From a checkpoint of a small mixture-of-experts model trained on Wikipedia: vocabulary 32000.
Below are experts of layer 5 (counted from 0) of a mixture-of-experts language model. Rows are named router (the router's row for the expert), down (a neuron's output weights, with its number) and show model dimensions 432-479. Each number is 128 + 24 x the weight over its row's rms, rounded and kept within 0 to 255. Numbers have three digits each.
Before each expert's rows: "comes before" lists some tokens at least twice as common just after its tokens as in all text. This comes from a sample of Wikipedia text that the model never trained on. Tokens count by the router's weight.

# expert 2
comes before: " of", "s", ",", " and", "'", " in"
router:142100092125163121130124110116171111102180112135114118085117144144111161148089181051150135096122110089134122127110171123111120133142121146139114
down0:168159083122110114135121139087111123128136079122145111136131098113120101114142124171090132117139182114097131106138103115114093130140124106151137
down1:148139136133121109121159129129151121142120111144096113105170079147149150156135138120163073139104137129102101120131127157104130139104115149107114
down2:113152114122118162135128147141106128120141121169165125142104101119100165119145099094170107174108118112109115113201136078147100134139132135104189
down3:151140109111118136174142120144138078113160109126099150117145097133108095134113147110107121123100146097092083150166142129149149128172100171097117
down4:135123135115095100107157138130140109137128149101133138117164120167118141171145169093111084104178127095124134103099161153098123123150098125140114
down5:101108147147163100120113123125145145118109106091133150094151131121150107125106122118112175122147125129141127140121159167126091153147121090136113
down6:164094144094141127177122160139109112114130113118115115148121128078103121155106116101148159127133111143123149123101144114138139144126081123114084
down7:126132147142130104079139130084138099082120084096135117121084103179111084162093113138152142158152164121141143107130132104160118162090112144105147
down8:124119140095114125125143126139160134107094132126147097118145102108147097128106126126136082102157124106095138102098118072143124099081127099124117
down9:091128130103129158118098112123140137101125128118130119132128103093157135077147152104116125101162103134136138172153111132163177141115104136120144
down10:132094159121155106156086147111119121106138135153144118099150140171121050150113093110126114127131093111150160166096155089113137173135132155123140
down11:103098156149145127112137167138104175097136107178133122135166102127121122120123119092100102130101146120146112111168134108136182157144122088155107
down12:152101153138122102153127140115129136135112164097106128090149114130147132145147161132133103150109106174125093146165127121122136153121148126101135
down13:136121143103132154148132164088126118173158129144151159130109188102144124092132153132136163121081108135120125114137182118090132175115116130079148
down14:145131149101164103114156103112182168147131180107128092139132130185124143150132118161169124141141133130141111144124145127148096146105126109138167
down15:129138152102138100110150124155135090087169148117120123148180148122108103101138110101131171133180129097136147097110133099132127109127147197104165
down16:144172130151129143125102152126156089164139055118162064123124105124144096144109126136152131124110166154146068142085138106128137124113150134105137
down17:132099099093153076138128124117104106096100111114141136057134112144149123174107127119119088086128145098132119153152057096150181106119153113157130
down18:167107165089073118147153083137126075108078134121125169191154149114149133128160112112119091106132120129118091137156058161130151106142125134144118
down19:140126132113115157123121167100083078132112129166116127114130148151142143129147140172116153142149143081109165124127129135132147106103135158073093
down20:132136099142067113124124142134163119134129164126137134170116139138151135132090131137114143131117117132137165173121108152106110100128151115170090
down21:085112130132074086115111159110150135132111124127121151131136094175108142135141144120133134121081174104113152152118122135105141138118157133105145
down22:114118114097096154124130135108132133109155158138100113112116102116142177122128105174195079120133123128124114136147098148164145162160143119139105
down23:112111121093131161148104079142150109157131103167096144118152140130149106129121126103121097123106091109146091155119126109118110160126125123151146

# expert 1
comes before: " a", " the", " to", " in", " by", " as"
router:079134134155126141162101141158158112110121125134119126152132122110153150107097182101123133120154098088115166107144147117188142135155133122113158
down0:131143133146131097140115075122095137174148124157137146101157137123137150153132130098139133093130171087160102067147129113130137102129062138124104
down1:142153129089061156131131131122161150146095120106114129131141116102129137174126097110168110120106147122165101125116096126122125176143097126128155
down2:170139098105135139137130136137136132130122129160142076159148110156147126091131123105157135180113142119114168149158121108194106109073074101116143
down3:142147119092149118142094128093136102142151103164142168088105126093138090123119109112125121119143107142137124151122120123144127138098158086129145
down4:145144102132129115168109138134129086116136100161155097124143073114088118136077126113105123137111137103122161116150185168096149167126155130112152
down5:159104105125144140139111143094130129128144093141178103123115158149137086156162176112109082116107123103155111142083123134171142133165154144152174
down6:129108142112122123164163134116116128154147180117106146119135135119116129118169109131113114131122152108113166141156145120111118149136137175090129
down7:092152072106147171116145142114092137092118110114128138097130137135128097107146150135186129180127138159136133166128131115143186116129129145155081
down8:110128135152149123081124070130135126121126160092106086093133155150110167123150123129121136106144104125112116083135092129113127135121110113160103
down9:162093131208110135095117131116125119148108147142124155148092128143134139171116165129085100157136157105145122151136102116154117124126100147135147
down10:090095150123118103144159115094131134136171151148152121112139121157179103131132129131120113136137124166131110088110099175148145141105183137131118
down11:135137125145124165113160106112161143105114098125155094102135115078137109150156138173103153152132117119156133118123105121148129133101090100126087
down12:070128138122109137128139160145134088095113125122142120114088145114130114132093131080076134079164128136127168110134108113113126127108117135101195
down13:134163122092157125138113142145115133116105124127170113130122131148153106129080111115095107130126134055145127110123091154111139114118126143168113
down14:152145151177116119090111156109162136090165113077169176114123080117110154141128113157145122171116081103166133106086142134115166116131162142138144
down15:155159129139115131143083142151106116137127129091135123163092095135082079141123126106107127111123129125137103151102175174151119108165103133166115
down16:162120139138116124177140136130103137119121139095149127157105139117151076113178131125136106125145136098136129103154145127157133059186123113205116
down17:118123112104136101159136093041137126094132100110147110118133108091151133114138131138128122145135125142169142145159110178114140152108133085131109
down18:165127155141118191133155136167105157132120129184143157127125167138136134157117154118139166154161154125097138111146148133112154116087132138131117
down19:132102126133153168125113074129111151164145129144144125130089129142117117161163167159128140109102133145115112122134126139171110169102111127171125
down20:156161144091156128145164113089108138091125166105116139137133154123135160099103133101125117115090134138112112108144114170154098130093114123144111
down21:142145083132131139138123125114139122140192161142170095124123116126140130095180162150171143144115124118132137080130092124126177152100102153112154
down22:154080094100114075145132114145120137188117166153131140138148134142156090129141128194133099149127124154119117122118095095119120130165141130133139
down23:114135125152089146107124143153109161136114123111042147120125105139128124160112099115141137111095115102136103078131137101125137097139099122160107

# expert 13
comes before: " |", " 0", ")", " 1", ":", " 2"
router:120136118131120086131194141097109143136152153091093122160168177136075157118150127097090129125132149136127105145122141132133118121154098162127131
down0:106104130130115156112110135088087150134122098102108160117118144105165104128116146158132141122111161136139161141085129136134140130136138132133105
down1:121136128120146131140049184165121117107167121132130165138125150136143133129132124143078094174156102086124119131109095141131153121154096088130131
down2:156144131164141135134087125144104137157153165129095125116125161141084093114102097159103107119123096111157107126113121140142107129127150133146088
down3:139081157146135120119068119139125126097098118133059146124127121114115127098132122127110085124161105150123133114107167127111161121143119095076106
down4:157145107109120106137134142139112101101076133126134150102143115149141105090125113128161099164132091138121100132099125117122176116170156130131142
down5:115120174104154177094168111091162085157110132117107113146107123135132170101138122104130150123150111152131147143129151191114043113125142183123129
down6:104115153122135134152100120179119111141067094159113125130125141082114101108121118158128164075150106111159150148162162128144106116071115148128114
down7:117108116084094141146116127115140141080172145124119117096140124121084171122117116115121177161127126116111130128151118128105130112099152083162117
down8:119135088139158110127130138106146119136118151126135105128186130110096171143132119125098137077145113169101123153089114146129126100096102158143166
down9:076185149127101076134142170136110139188157157109107109161133141126126160148136136105116168120120184122155138135124106142158120135091096174113114
down10:105118136107113113100170088089120132118125113107164138107159109162141108107176089101126074117148137165154137133122141100152128141148128122151114
down11:138146180109121118131141098118093130139149132116101114104127086173150092162158124142167127097126128114108092157126146099096147139130090170184140
down12:129129110094141138122136124103098127127135082140142129141175114109158120106122095133129093123134063162202143136128160125115144151101112138132161
down13:099134106121127185143119143147121179065150111088143164159106139128117090142099148168147101093101156132157170127142147142147139147128135127127132
down14:172125103110153121132132122138185121128124130141136118129148144156115133135138128083128126126114088096111070138134131122136131107129149101111109
down15:123134156171116153109097089125137153131161144115178118117151100104129118100120128132140142088131137111134114116084113142110154220132112150119151
down16:075161134114132123107103129175165137162102105112127079160155122110141155140114136117145130127125146107140123121091117158112100135102090143122121
down17:086107139149146122106087118116104108121153146124118138139105112167133127123190105102120126122139122096127118128120118119115172120133139111116129
down18:127094145141147159149123115082082108097157114155130104171080073150137091105121066155136111175113115167120100097163109143111108158160183152124101
down19:147102106133153164116126131118118132105139106148199151101149131144093117144106134128160166100157129148168121137138121118112119153142131107137095
down20:138138137133119115151137117178135087133152111182128115066120125133169145119115137094059159168125132085112127099098144146144154096073130068062107
down21:103147104111107132118122132136139128077108104141154102136115132130129143109090081108102130089151108149191143099124160117108142114156100131150131
down22:115132133088071110090121122153137174125119121151118142163161169134086122152122118098120132132167109114120122128110123156148128171127106120103156
down23:129102101093173131118121104112130111124155117146102114122106128173126105124174105167139150153125136120131133106116146138114107127154142133123171

# expert 9
comes before: " ", " 0", " 1", " 2", "---|---|---|---|", " —"
router:099188154094126168132155134084083115139118142128151153093145175083123154099094099129119153126124125158128109116120068135155148174128119167154112
down0:111106130145135111125142104134155181172089191119116165131120098110173138092131130143160176141130102111166115160153141164104137149115111098109121
down1:119116080086129147144101155073157135152085140130121122134179150135146142175130117108118139144160137145148148144161119168074142127124137157148116
down2:123127148125159097138154119127113174109142076192102131105158082106110101106112128164112125103161132106117149128170140139096115117142177066131100
down3:153111169122133087159122171133110094146122131179111116126135141141109117078084065149116126130132131100118118095123137178077118129120103098140132
down4:159101190145115127096137144116132137107119166117109149141124161135166129118121119136124145139105168101122126136137045128151090138104137173112120
down5:125115085147120144123133110165131118152176128144149127119123117126132124115173096136101173139163135136166119135149114131151144135165122133109101
down6:139136110124100117147179128131129146108088106126078132110120149181115110109111150118121127107069111130146136168127100095141131137123137158181137
down7:125106125147111145128109104139164102147142140140120139120105152095127127100144126143117155160115157076146157149135139137102074122111140113129146
down8:126150068138134126100136108125160166104119134129126145139149127134129131060095130125124149137131137112085076115080110137101174134153131123133138
down9:134158130153141152118152144106127119102152107091122102123138093170137109151099080082081154169109105135118150114129125136133141111134076164110117
down10:112111134134133109164141135131151158140162115132106117134162110131161120143157156109136146094105145134119104115129131110081133129142133052132131
down11:126082084170086155128166078098102123117112107163104129115162098145137120185106125104108100137119161160151144113152146110109145137140154116131142
down12:119099128103147096147124114112110099112097127192137150113146137147122109141175113135097120099150119143125115138129097158132113090136098134135161
down13:098098119143158209096116139106131129155109173137138080085127150106100142138137158109138143119089135147109199109121110127138110120124135212113136
down14:149116094161145115117146179114118125139135126095116154120153130103077140119103168137109123115134130130119092155089109138138118145094124123110146
down15:121095158107088107107110136128148128120143123156123081131156086133123110138115143123138129138124104110099163108164131166106121097134090131136144
down16:171140087135137147140172112118128119113167121146109166113155181117099077099121121157092098123135121116105127131124124132132095137146155138102163
down17:153107101139111102088168093099095118106141125140148115168124147119152138104119136135155159116105130119094125138127139137114091144093131101114115
down18:079096130112180147118103120107177123119156108135118161123119110121083120094170173108163125108130119108082169106125079120089088099092135115109140
down19:134128129138100138127153120125145106120139164115144140120129133122121138132123108133100104112131098121146105132137126109124089118123110138079130
down20:166096151154138096122088135159107133161117186154111146145077144087120126145103088141075125129148103118114132111167118076146146128113164113127160
down21:099140180108176173098093131123138085111132147109137066171118140159157174133152117120152183140137090108129148135136124091112139103101119101119131
down22:131149146152112133105139125135093118135126107092175104120116125103162133131171151118125130085096129128124090074102159128107125152109143110170113
down23:150074109179157126133105115169134152112121135130131109154073160132086111139155120136118134112119124116120129142113098120162158146104150120171116

# expert 10
comes before: " the", " a", " was", " his", " to", " he"
router:115137097148154187131121089138141119103120104141143140102113109091086118091067095157137162090122110101098121130135118112136163115140126085128100
down0:092159105084174148135087126152104145136133121126143144095099136122113142133154106147155149120109135166138080130135125118128141123169091207140139
down1:106148115110097121123133154120133151086141186109133118118109137116192141097113155103159122159127152139100075130123122120148138158103104140166171
down2:113101139124096178093109103126106121124141146117116108140157089124107197096138111126157189122166142105098119161144172135137082091120146135120129
down3:137082159134120130118134100140095146112139128116102125110067136163099094141144125120154134127111105143150133089114128129111125135102120170160156
down4:170121157161118093102085149082166118168119121128151132085141109116123154102179100152066108098160124116074120113099090150139129098083113141123145
down5:133155171130134156097106132152149093132144147149099152168153142073138118156167142122130152200116111123105126128129114131099124118145164112085129
down6:105127099128105141121131097090150164151138128143184155133105113117138179117122113136084141115105151079138164117133163110139109158141161163110123
down7:139126153103082089116156114134122149114110124145172160141110155149067119137120121169114122141139137141123135144120124151120163147110156141078169
down8:121123141133117135161116106149158149151126124129093122156129136120162140185133139137124159145121112148147150093171150127114074120140171102132087
down9:115123117094132085124110137118107120107130115102101115108157137148103102128134142107112115148144142142130113098159154124136165101133161128064133
down10:116146126106129130139082136123125082139141116126142182134122136136206100086118150114130111106100157122108099162190140117201137132131115072082162
down11:079123115161131173137102132109109145068135097120139109127134126168130102070084120114125149125095136132148107137182101134140144125120124124151062
down12:107122173113097103143131097144150086147124098089119120112118093118073142113111120070187158141167128123121149145125133127160143143160126188143125
down13:130118164103127136108123137144111150137147097114122117107142102138109116140135116124102087136168143121153124119102144123113132145137150148126146
down14:112138128094149131143135156107100090108094121142142130128117150118123132160126129140153126140120132121131126113124122138073104142136126163149156
down15:130169117173097077090124112158113156121116110093114141147126104104141112163133116132091130147138168116154088126122085139134105138149136118123127
down16:123147137143113113137113115120101130129093114120114094116115136118132122129100143125115128116171087155136117143128130144098132150100104136158180
down17:115125096156112121119097104125157166146107134137078118169150133111118118176137126094103122137161114110125075155124120135124105122132160110135146
down18:106118155156109135116135151164113142085112131124164152130179133129153131171126149125100158135118124118114141145110117137116170112146144172132075
down19:121120134124157145106107087111107140150125174125176099146142121150108140169125116102108120132142107176085127126101106139133118150137154104138141
down20:112113147123088096157120160120097137097150123147126120166138150093158113121155089128149161068125133079105135074089117085157148154131123123110133
down21:105171141156135107106147153113085140101140133102084147114126087166196123121132115131103155125106097125146117135135140147173120085170136165099098
down22:114128142108135147181119071113128125118146162127108127172112152138133127162154102112145088140112165121105150108130145143155118109082132161123116
down23:101123149130101146080137120135158109119088091140143117147150128140107117116097161096132093160140152121163176143148109123093099138128169128108095

# expert 15
comes before: "\n", "-", "|", " The", "==", "The"
router:135088117114111103104094086139117116085103149154138152167122181119172122110155120134169143150112149103132096091148154119112163107127104152153129
down0:152130109121133092133123126144135100083134114143132114102131168087114124143155165123124095148089088105148105165118132114138089115125145151126123
down1:126091107102107105178163156113120143142153130118131138108137131153099106152096110154145106143173097125154158131100124101177150160137151112149138
down2:134179165103152152125134128147091109152148131148101103160095162161133131095100091143088142125119136137141093122106120112158165150122103125118143
down3:102146138121143133111120162129121132119091124144104148128074136095138172138165104135137123137156095127121135092095139117090120148112128152134128
down4:108063135121081127133135105113101153098063142125120129090110137117147166128094140105118115140120119114081152128150129137157115122111135099122152
down5:144121129102108174135129107184148090150133138148098146173112125100156143158165107110147149089142117140169179165151140104153131087155150082121142
down6:100143111154103095141135139102186073094160138157126151106118123138136139130125109075070154161169114141107135134122126186165114136153068113108120
down7:140116128145155095119123167132177096131177102149104155135132080154102138130120113119108161115119138137109132142122175154141113154181080111088142
down8:123137135140106110111118127091138102116161156151114173090083139090144130109122104172140144141138154142118148124050088134114089121127156187136175
down9:141153128124125128120139130128099087105118121157133131106121139143141119145130158129110130142094141102130086131081116099137154116096130080141088
down10:121163170109094151098101132139153131153160128090108110178147142165064131155094151123114123091147125129130119141120128101141130139135160106125130
down11:123125127108119126146132138104159111145107114117189102162187067083129154135078098153124150062100098156128103109140129108118095142116160204100123
down12:142098086092154125136136177101180141120133153121124122122118122110105135115128136163154095140126141100137100095136074117157127154141156135105078
down13:135152120164100133121156136133125154119130125091086171157131132152125144129170062153138115138136119133106115137143153102125157134128137120110110
down14:095113086152118097136103151144136157122126100123070137127102104130131111108110109151110089098101127136151136133109161132122137144137159140098110
down15:155175105123183109120121142137143123102130133129139105114162137136165147169123141090133139128152106136154127133123150180149185098118162118103109
down16:144171141086160105139114161107113122125133135138186134127131088175104118085133153169171116135122132114133134109122088117104129108088090155177104
down17:127133138105110142127133112162186159132113095128105142152133161097154151141135161136108108105106112140138101144160143131189136149138097173079173
down18:108123170127120132127085119108140116133119104094137135145162133141171083127134105114101113134122119163139115112126090155132136123168110152158138
down19:136083110129150174136113105141138154113162128127121145138153120144129137144131173158086101144112110137138155076154181145115145124141130180123151
down20:113102111176130152101125099146172119128132103098148138096097148095133122107127152079110127117129114085098155109113162110117117141129174133077116
down21:137139148137121137098164119124112134169149161120127142164117149132128140150156118150142141126134148134125133131104149148101120152143135137126149
down22:132162121131148141143119121123121087114117092155127083077114117115134105153081084140122108126126153107104149076111136143164163115164108134095140
down23:102124127133120101124117199130149145123186095140151130117088124148131101147123167135112111164153098145117137111121167108116138161129122162127126

# expert 14
comes before: " the", " a", " his", " first", " time", " their"
router:083119176172123151159138155151120162102119146099141106139129127121139108126158148129118156128162140130133115112135092137125093134110151111122144
down0:101122150107167102118128108141136147130143128117147103117126110129126127153121099167160110110189140127081168065135139139121115105102113113137154
down1:076139155086081115145147092125157138133178128129137174157127114151118122155178131133138136075151154104129110152104165133161089138170125107102154
down2:129130145157123147111175088134158155108138107115172106127115109179101102106106137161102127117147121109106150102086114103092140159143094120080145
down3:133128098164155091127121112191076155148119138117145085144146118147116141132083119156137118110138149130091125142126153124114102155107164145149169
down4:131136122107145126129098106092119106139190121103160147095133098160149159129144133119116153113122105127127102091114126117127094137136139158096149
down5:079129113132123137110130147181157107126164158111095128126129136158102103134090132172127128106140117147122146135104126119130119183155161118144122
down6:131116156087143079111141127063142142113139111124125131103119145108091129153076126079102140110116115132177175152156142106170130150126106119155104
down7:130118168155096102083150149148083116176177096123124121123141146161156083122124121136120125113138151124109119147143117137152113130135128122141140
down8:125099163154138107143149096139136154100129174117120144124129181115170152152120110120106128120150138138124156110094123071102126167156135092135121
down9:147099075114126143117152089141119192121162110149090144150188105176123114134166123082156142164126144117178095093134108097103110111079144125143134
down10:110142132111154140179149150085102145175148138143133143136145128096118149149127110126136137126120097117123128120078138129125132136111113140115111
down11:120102147155162142134108110130130122126104179167170099111148159150118147142100116165120136157094121098113155134128100125074123158126112130143113
down12:154144101105107145129122127135139108168101110111171162100166094118127087145099138105133101146188126114115169153194112109106108120147104103133130
down13:121158085153101148133097124174118138088073131156109165168135145127134089097156162158171154144132131111133147081144106091121141143120140116127163
down14:100107160149137128105137151114143131084143130102153146105166147148142099123122082156145165196128111141159123157168105150094137099114115177127161
down15:120118117111132131126100153123136120126105126153145174140090139104108147153131115167115084120118133143155186138096142134179087117156153145123175
down16:113121128074073119134144142140134119137133128135162101102131151136152154095095073133133147131076117154161141096146138121099122098097107160103133
down17:151125102135140147117082092129147146133107146162129154099127178095164124138143097178133141148122113116123071102110146140117147102153159129143107
down18:082116142076099113159118091160141110109116122092104069109145145138116125153115080107139160127164109079128142107083130145160122046138141164158114
down19:154128127140082138139146144117140118112120147089160127098138144142111106142121129111110145125140099125112102124124099157116137145127150153113150
down20:101104123093139137103118097136144138124178150148170145087095116124169154137154160170133119148122119131142138162159129140133134113154124170090095
down21:118083116145109138155110117159132077118127157103132171141149079114126137081142117128127135120161126090150100087107128149074117137088118064135106
down22:142155144165080119168172127112154114144138097109103114100124083124121103127142109121092132138141111126150124105108105159123106159136133141168164
down23:127149151115077100131143137143116121127116106096111115168165137120122134130155105117100180139182165093111143172123086160150116110139145123161142

# expert 5
comes before: " of", ".", ",", " in", " and", "s"
router:134123099158142157105128143157157124114155085090118166145080109118135122105075146101117107170141138128152176157160151138157110101141103126117139
down0:089117181111166113121107094101108123129109095060128123135118125153140102119155092179085128134117125096127132103104146111090120144152095115150176
down1:152121126144137117087142108109132132085135116102105115155047199147161154147098138081140151134148094152100112111154173087134120151114153101150091
down2:139093125103130125140138136092158141109135107118154150127157104142120094149125126134132135182123128176132177125138169150151098150166109118141141
down3:152109183124130125102101145122167138125158137137138123126141138098093142092162110107125136128111081140111109116157169110124105122145158129113168
down4:127121134124118105091109127146121116093093102118140069132097116169114106134113113132164152146158153156115106122120118124122134135116099129088142
down5:110121114096144114110092158112103118133147117141153092140136148072132098131159139106126155116177137156163120098111127142137097138154144111135104
down6:094171143123157159133149109125111117125170119104137121119110152116114112114129134142140161129131124172097193136150134125109089121145122166149115
down7:131137178131125124070068120094126102127099117127148139101119189110144151178106155093167105119068154109151093120134104134135119127154099105109105
down8:123173102111125131126113137140146152132094129121117153163139145091143076112122166108126126145154146130097126112091119116123161140146156133122106
down9:162174102164157104137174108152137110148136165179158129130098167143113138118135136127121155165139090123137122134143141097134093087107127143114143
down10:093086129125185125165090159124111096095132115141107153138142174144112067135131113121139129132109125125154132141166138136081130088108153116087132
down11:137143159126092151156126167110132134118135110075128147147090162126142124118130126077056181144100138095154107133172156167109128107128104121100090
down12:101116120137106086122123181144121127144136123138090121157151124121103093111134097141127115146060118115100143137147169150098128143146120154134136
down13:120137112135098115121163122156115120119115092121116108183140096168128114127116138165097137148101138162105139154110152119153117138122127137145147
down14:140145100152122155126091109112127133105139125137117151130109140088094153119143135116154138155126140118124118158124151095101163117135111151144127
down15:139101110143116152150125105099115114134141126142137194136131126114174147134139180136142096116126134104147088143151149094111098144107152122147098
down16:082122129163145111152111082118149111111108111148109093131124138116128094141116146084162118097130117147116142164100125117132118173140077114173178
down17:070088100118114100144137141159096143143118108154173144112106174124100120105147153122137141206138164136146161118126125095136146169120130106131120
down18:115170112123132109182111113130142144176134156123138100101174179132138154161122132131157130114093140133125114160182146103089081140131107140106137
down19:127131130076123091125110154134124150093155144137151089106142116116126133150120135089140130102175055130109143120140104138095111113132175130160098
down20:156115171140112122117133133154113171111147146111120109159109112125108153104132122111137140155127165145164161154115135100118153112174099147125100
down21:109133137135140084124122107085136129161124116124173173147167174101118131100113142114144118115130140137124100112096159090140108167136138156130107
down22:098116122158120128167125096163111156199124145172115119217115134140158087164138108142171115132166110147097104115129149151134085135131119111119107
down23:130153136114157116138107106128152122142161132149110168127083140115105107152114127120120133149181112094172121132087139125124126160104150123089139

# expert 19
comes before: " |", ".", " -", ";", "whose", "Effect"
router:127162118135126144115122153154127086135165119107160121142121116100100165140166147162135095149143120127091133107135138131120101105118130101132128
down0:115096114144133099176140146137179122128134140128102104158139117149136120191152113102148120109102145127095102103150143140096153103142172159120101
down1:162123170170175131141114131070138147149113109115118102144135121118129133111132130191164096115115133124134074160118115115140072143114109162136113
down2:112105157135123096107113126113158174096161113167165110125107144100129130148135127134147141117136147104158118090080129154172106148106136121109106
down3:106135100163090143133140157102117084152162145121137172132121127101121118139077103118087119138150096127088085069154101162105143109125104129104096
down4:167162118144123138126154118114120104106118145132143124182107102157128171150158131128118122141142128152135123143153156090131126147136132118161135
down5:093154165139050113127088132095130190132134139141121078164127134102133147145086135123095165115134159151126102134131163100137170104141118133115101
down6:076113148140114161079118129112165108118121129153158112118135127119088083145111105139141117180162147119147128123143111149074169130127123143125113
down7:114163103122152153130135149126108120131144165149115080101145108130118085158155112098104124157145142142138101180120113119143105131138101152156081
down8:120112115121126098180130110145193145088133128139147102124142113158105112124147143084121115184098136158108069117102160152130129113142142113095134
down9:085114139149113137101157112117127153107133127091156088124078119143089131157175149087157125125113108151099129131103135150091134128130160124128144
down10:124097161155087133142165097133124128135136124157136161114077119119125083157120131175107196116173087134152097140155092172121126129136126125113137
down11:139154107162117115082107116097148114150171124162102153124146121157150143145123107138131134103142111150098097144128135165099158110148139159128142
down12:119137169116130133164136129125110182122166130147151097123116142113182158122124119130110124098142167101160113107161088150133169093131100126125121
down13:142130122143151134131125183125148131141136119144129106148127095093143101134109155129165117109073157128153112113127138120113079120146117182090126
down14:104182165121118112133118178111088089106113131166161169102110122108139112146099196128103167108099074148125123135152113132165171128103102117152131
down15:114148101127127146158135108156125117123124162136188112151136135143121158180116129128146117180110127132093093092105075140094071119127150155152121
down16:125134092203117121088147176122160116128107126136140129173116168119117125167163101126136088113083138159127123139141133137128137111115143076154149
down17:093088130084163178110124123137109135155117125107149182131106124099156105108173148126147166178129132139137127136128134088098145144163122138130084
down18:117157120128111119111139117077112159140106109145153165132137105108091133090103129115088101124148121130116120135097091093128090167099132108136158
down19:150205144162092146103145127115120161103149134124117116126138139162161107108132205068128121132130140110106137147149098095133136084115131145097103
down20:161120123115112104112083141107133177030133068143139130136130096104125096163158077127126118152135127092122108210131082180193076123098150154114153
down21:125139096139150149144148129134141162080125073172099131126114143130148112145090152146147140150113134118134143129087149156121066150106077152145153
down22:146177120093144119158111139150134130167135130111132080162121102085120109114130166116136129102120140133128128118133117134143132069150100142103130
down23:075133167158108140119134137116136147134083138155095163123167128136145124174135037118082155124146148148137092166150110134129126164105156104148132

# expert 16
comes before: " |", "|", ";", "/", " W", " 1"
router:136206103119126165121166133132115133133121160112097107114147122102124116129125109090122134116134116135113128152136103113103147132149119088091132
down0:133124150099115123134125120150044116126096098118132113150127092113053097132136098176140109155117129128143134118151109139096114109112131151104134
down1:123131131117105135127132135094086171108105110138168152098118101154132101106128091175106142098108102155123138142142127099134075168138167110114143
down2:100102115123126149133128106125136095126129156147139165168132151133157140091093111112115151105113148175115167142143110156151155111131157114133139
down3:097137159103115121131109171102084146101156141134152129126176121141127117115120118128087152141113132099183144124133118123157156114116151115148123
down4:130137125161127108093143146153099089153109128171169099123127154109108159126117146118160144143102123147110101114133118127155174151140091131128128
down5:137134173162126137145138125141143111156139123195082114132154137159157147145152104152104105086101140075125110135132132153102116129134097109098133
down6:128130067170170153151181073135163135141140112159157113063123122169136138126133166180133124144160112164133127163148162133166125125087095124127148
down7:153133118147085150146137074158119168081123179132108092121140145136126135152095139140115106115141121111124125122087110113131141144148147131107158
down8:113111121143116082114134140162112154144110132092116138103100115130171133161163143122141117128129107153106112119152205137139142077139149148108162
down9:134136108094107104167075144129109091113155184118161152121126131125111135137131108158129103113065120145151108121128089150124077130150099156164099
down10:142111139100139118175108110110123189153152177137141106123118155153089097177115107152116130149142100102151143120092111130132137127134115147132122
down11:125143112127111164174160083114129124093118119157128157138155122146123113121128135142087131165161123123153079122092139127187091167094108124126102
down12:144163138141121130145139097114093147148102143171154139122120110141085117141118128145120135117139126093093152171122126128103163122129144102104094
down13:108102151128144133140128130131104077124134139103116125132136136100095119132147131139090101079103117126147079136055121133124126147152145129157147
down14:132151145154116132167146096095137122105108109126116158142139114126128153134137148133134117155124177141119118109166084092103114137102126073155102
down15:119149082131129115155162128140097130129163134141143123113099139054118120159134086171108086153160125105120175149108139118124152120109145106090089
down16:136150149077187118144140107108148144111136127110152143106078151126109142117175168091140164094135131116099134150159124153075181178145131113140146
down17:071127126120122185125130078100107138118121121130126141139125160087132120131111115116130146121216134140118135133139167111100134164113128120130110
down18:101178150149119105136121148115117129140093140115176101158175141123109124138132137171119173135145097146115099120148094085112138182116133126128107
down19:108108105127104139110140107145178134078066138159137163145135115120110113195132085092104121107120123099162123095110166117108135151137109161116158
down20:119152117146111115114137167167118157144132116127144173102103134110091105123073118091160129116117128134093118151088126089118142155099148108102137
down21:082129150145156112088128172102165117177133147136130098117118115144102073132146112153069102155181145171113103142114125126107155122138115143127109
down22:137138100105144098154108137149148093153130144050144126119092134090125172083075167122139118105117122139131154136134134136157117150118133107123146
down23:079174195127136115100113162136146114115140137123129105164147105083137122145132108165106148114148118120151098117090153161081116146123133122178124